Weights of a small mixture-of-experts language model, trained from scratch on English Wikipedia.
Size: 9 layers, vocabulary 32768, 22.9M parameters.
Training: a variant of Adam for the experts, 291M tokens, 4436 steps.
Below are experts of layer 4 (counted from 0) of a mixture-of-experts language model. Rows are named router (the router's row for the expert) and show model dimensions 0-223. Each number is 500 + 25 x the weight over its row's rms, rounded and kept within 0 to 999. Numbers have three digits each.
Before each expert's rows: a language model's description of what the expert responds to. This comes from a sample of Wikipedia text that the model never trained on.

# expert 11
Common first names (John, David, James), single capital initials and abbreviation periods (U.S., John W.), plus country codes like USA and position tags like MF.
router:520514472514505493554505501471500510521550509486548479507457521535502516507472501509505508512537468485520497491464468492518526489509450529511589480524506536476543482503483481491482529523469501517524488502453455495504508505490521483461508464500453481532546515498497507467458502522490480524481482547484514481472453482468495476519521516512485505489503501509492435539500453503538516511483470538503458487478502505492472529495517481511508469533485462497494495525536502521467473496495492468492529529479500491494464525513544445495526459480527504546482506552551457453474490505496505524499519474481509504511546521532501465541528497532501525528514497485493478501490465478512507496496

# expert 15
Line breaks, digits, percentages and table separators in infoboxes and tables, plus field labels such as Genus, Coordinates, General information.
router:521487504507505527507510557502484517534478532438487487526440491493527524495512509502474512522472471487529512505473455512530506484479479565485505464491490518548506441542491520523510508458478451492479473456488474494497531516467502502528539521493465512556507491522433487495481495517508501508516482517469495506540479489527497489525534477471521491460492481485483488523464529511490494524541504512536524468506530508511529516437482528501501501498453458503534527505549508512511455508508516481508492518517528480491490481535540495508498522532513483500479476547506457508528507516537500474496503522503528483571534458527525484488499506547467504522503523461524477506501494474486510500488

# expert 1
Pipes, semicolons, colons and small digits inside sports tables, results lists and stat lines, plus "See" in "See also" headings.
router:487458488518492516541531524484496516487515508485511523494480521501478470462512501494478488493533506469519490505487551456537519507478493520471528470533508530480481422522516490516513512463478466535486514526461463519468530495492461484498531510457454492509521499520471521475491514529459510525502533532477499532495522518538537512555500496491503504495471523480513494533441470509542468497508482496446505504520463483510522502461519509453492477504474463456475499505504487476529496515508475504478473490519567483488495485532532443485492534543536519521456457534504460474519483477454528438516487501493523536523531506499485493477516536527468498497513497497503480516486509489499484508496

# expert 8
Line breaks ending list items, infobox fields, table rows or biography lines, plus hyphens, slashes and == heading markers.
router:486481491503517523512512486511514520521488528497533529495509462502507465441510530490502530510533489513494524452462499488528505491496483485475504454500463537500508458458482457522526534496492519538548481493463497483539522492469474466510488510445449526473488504531452501494557504531474459521473542503496528540498485493518510481509513474528493488460485490497502506464483484496518517534511485493505480505470486519487500454474527507477545481565506525495540512518528500468453468476518458488511488490485511469493488502554512488492505526497501476527484549506499456522486531497519489502500517533473508480554504484545481515532533535560526485535502467497523469520491511520502461450506

# expert 6
Middle and final word pieces inside names and foreign words, such as Circ-ass-ian, Igre-ja, Pens-ac-ola, plus common first names like Michael, James, Peter.
router:493511493552479521519490506502522466544536508496552511513465509518528536514487498510511520483551473493509539489495465491555493510535497533522548518541485474465526463491478517462505506488510495517495520524485486464478512481485516454448519504485459506507495547515481494482460542487522481524517461526500495523511473459502502488529527524487513526472505526484524475514496490514514511493511475514455464488491489494482516521482516476506521481501490458523475520509506506506508487481500478488469530522506531493450468536533506487439521484458487513544478504565550426464500458493504489507472503484474473513515545518509516520549538487542514513479462494486463455497484482493532502530483

# expert 3
Capitalized words inside names of schools, universities, ministries and organizations, such as School, University, National, Public, Primary; also some name pieces.
router:520529523519523539499476516531526504487464494532504463520476532532523515494429493493498495509521509514506494490476451505531544466471466514483535466487509524475506470519460495516540496513496476473534492477498496438478505493484485472490542525489475530501537488503500497516536523478519496489515471492466504523522463489553486516539515519494549456482508512454526489483499462495506501495506521486495470465456504531484491536476510537506538469530467503503497550496537498477488471520481478547473528504475521517498476524512521477470475470520519531511477500520545493488484499509531492503508460502507498527541531481504526453529527495512470447499554498451439497480487460499524472480522

# expert 18
Word starts and common nouns after the, a or of in historical and descriptive prose, such as capt-ives, maximum, status, north, president, St.
router:501505492493544526526526495486492469501496484498549498553439540501524493474496461505508494513519501494496491469498500485534515487469495508502517516533484533494502503499492546552526482462498487501494525512475438491491501513485464503522569511468489516530522508509487501532464516496503522519490468474457492508561497536533494530484474472498517514497515540434465506504515496505529482528502488478486467496477503485416527526516487497475570503507526490516526520517522487516489460508432469497514466500508551509492508500498534500508542471564445530502490516544525485511497504488496531499499484508511551498491494504559494502508503517519544487543510474468533514511523501511493498478491

# expert 29
Words inside quoted song, album and film titles and media credits, such as film, album, vocals, episode, Released.
router:509480491460522535519533504520512472523528493525552501496506496507527485437547491536510508525529524510512511449467500481540539489493479511489526495509550552496541495494521488515472492455504510486489514484477472449512559476517503453534506527491481515509505477484493477493498536500523501518491490497455506495549472529511514479525523527520510492476463486474537422503490480508498478458516461487490508483475461502498552540480477485474520491518513505541550532505513507489497472520482477518476507534467525519491495495529515464516494534544483518524461509494523479447507502485543504501504483519494518502519514502505490473523505526536487457491492518474536493491482426471513484472452

# expert 39
He, his, had, has, won and list dashes in biographies of athletes, especially career and season sections, such as Career record.
router:520518497570465516548507522508517509554467536525499516565491472518522469469496514497511505516512463513500524476479546479513508495507541501454526473494518528529501486498503502529474515494515502502478476505497441455510560493525466513525490488492497527495516530510488494469503507528499451531518460458471474507524492537520514558541499481477506485463511510472508531494466460500459524479519464526480454455496497493509496470499509520519529562531522512469497530487531488510467438513498491477497489497465531479485464529526514503498539495497492503518461474486524484494516503553518524482509519501483510472501514505502515471528515529519489518531441478489467460512475489467527487499492

# expert 7
Short letter fragments starting or continuing rare words and foreign names, such as im(porters), cul-p-ability, ter-rap-ins, We-imar.
router:527529510502491545544507515546506470485516511464536477533478517510502534477469480482545510546502496493479481478526468498520561509517496519526524481533501507498498506513485537527503507482485475501465495478517493462487473506479446478510545533486482557489500530512455511475516539464519509536496438447487506505500502487504511508480497484467547496455515506485490509456482445485509482513505466514473518501486498497487538506491471466531488536528540536549521524526515470499496458521428500500469497546493518523482508455501505462463542477517472516514486495504525494519511480472494512492501493529513503522494547527532510440519494505552505486508485501481480503528518505505537457482492

# expert 21
Line breaks, years, rounds and ranks in sports and election tables, such as Cup, medal, third round, last 32.
router:496467472519490532514510543498479504532484510519531499491488490505488534479502511479502538512538472534489543447535510465533489484529498530495535527506516540529503421544530510505523537492476464511493516501476480471491524475461461496461493549462466517522462491536481498499510487516464471511520462494467506498490497490542531465531520465483507500469509508510493487481444509493502501506541467491452509487516468474469543493479511501484525506515502504485498486490517495469450463449473473509491476481482513472510469505528522501486494503509530500536476507508516443496474531504475466494505539502471528498563532450471537492507500499549521493523496535482505441494527521521492496520498

# expert 2
Capital letters starting names or words, opening parentheses before birth dates, and word pieces inside Arabic, Cyrillic, Devanagari or phonetic text, such as B, S, (.
router:544492510517516554509502531533508525415498485515536514476485482527536537488467545515485503514497492523445512492466539472518518497486486521449541468534465509470518471417490513485495521504501489511457488495503473462492518493479460532513524513479457553516528521510505500447483488539524477511510495479445475516538513542514495491509532500534504516456510491465475468468481505505509477528516505510507480515484520516484542518512497521481523473518503493519500536471509476479467463513492507488490541518478553480481489509470489479498515484523508470499465524531506476469517490495490496495497483490497520469502532431526475470506500512563512501519536524488496506535528487514512484499481

# expert 27
Quantifiers, auxiliaries and abstract words in explanatory prose, such as more, all, most, such, be, not, that.
router:524544491525502523544510547532514491496494495492517505488478518492528479465454487445495492490543483475549495481493499486526492470509512517471499497504504512492555453471499489520515505471466477510486497509505492468541536517548461432513532525489466515534484502520484506547534518492532448467503506465512475476509464535525495520500507492499513472509485492491473472461486519452510456506508500504504509504478498506524531447498552516453539478539520479481518517508540472485505460489476449509484464470447542466494527524533500469518531518523487505524475519511544490528481463512514495463516510505485496474483497514523508449511492550492514492479513491493499465489532526483470472472507

# expert 35
Field words and line breaks in infoboxes, succession boxes and tables, such as Born, Preceded, Date, Released, Democratic, Eastern.
router:519500468459517553507491530540521512520493496536493481536486523499519565477492505499496475539511474501509510493463486482492520518485487494469503484504471554480515438539510490518523496479477505487509496512470461497493523461510484475505511530504437522517504471511471522523474513519462505480524482524453460509482472534524499548517521495511490516493505497489520463501488484483529520494504511508502491517531488517492537528493528535480511508511498451488537498538538475474467474514471485511447538513468557452503528510516519480507512545570516524549489533540498466484514476525468514498526485503499549496545539468486540508498486480560481506498522518460488503523525502520490484492464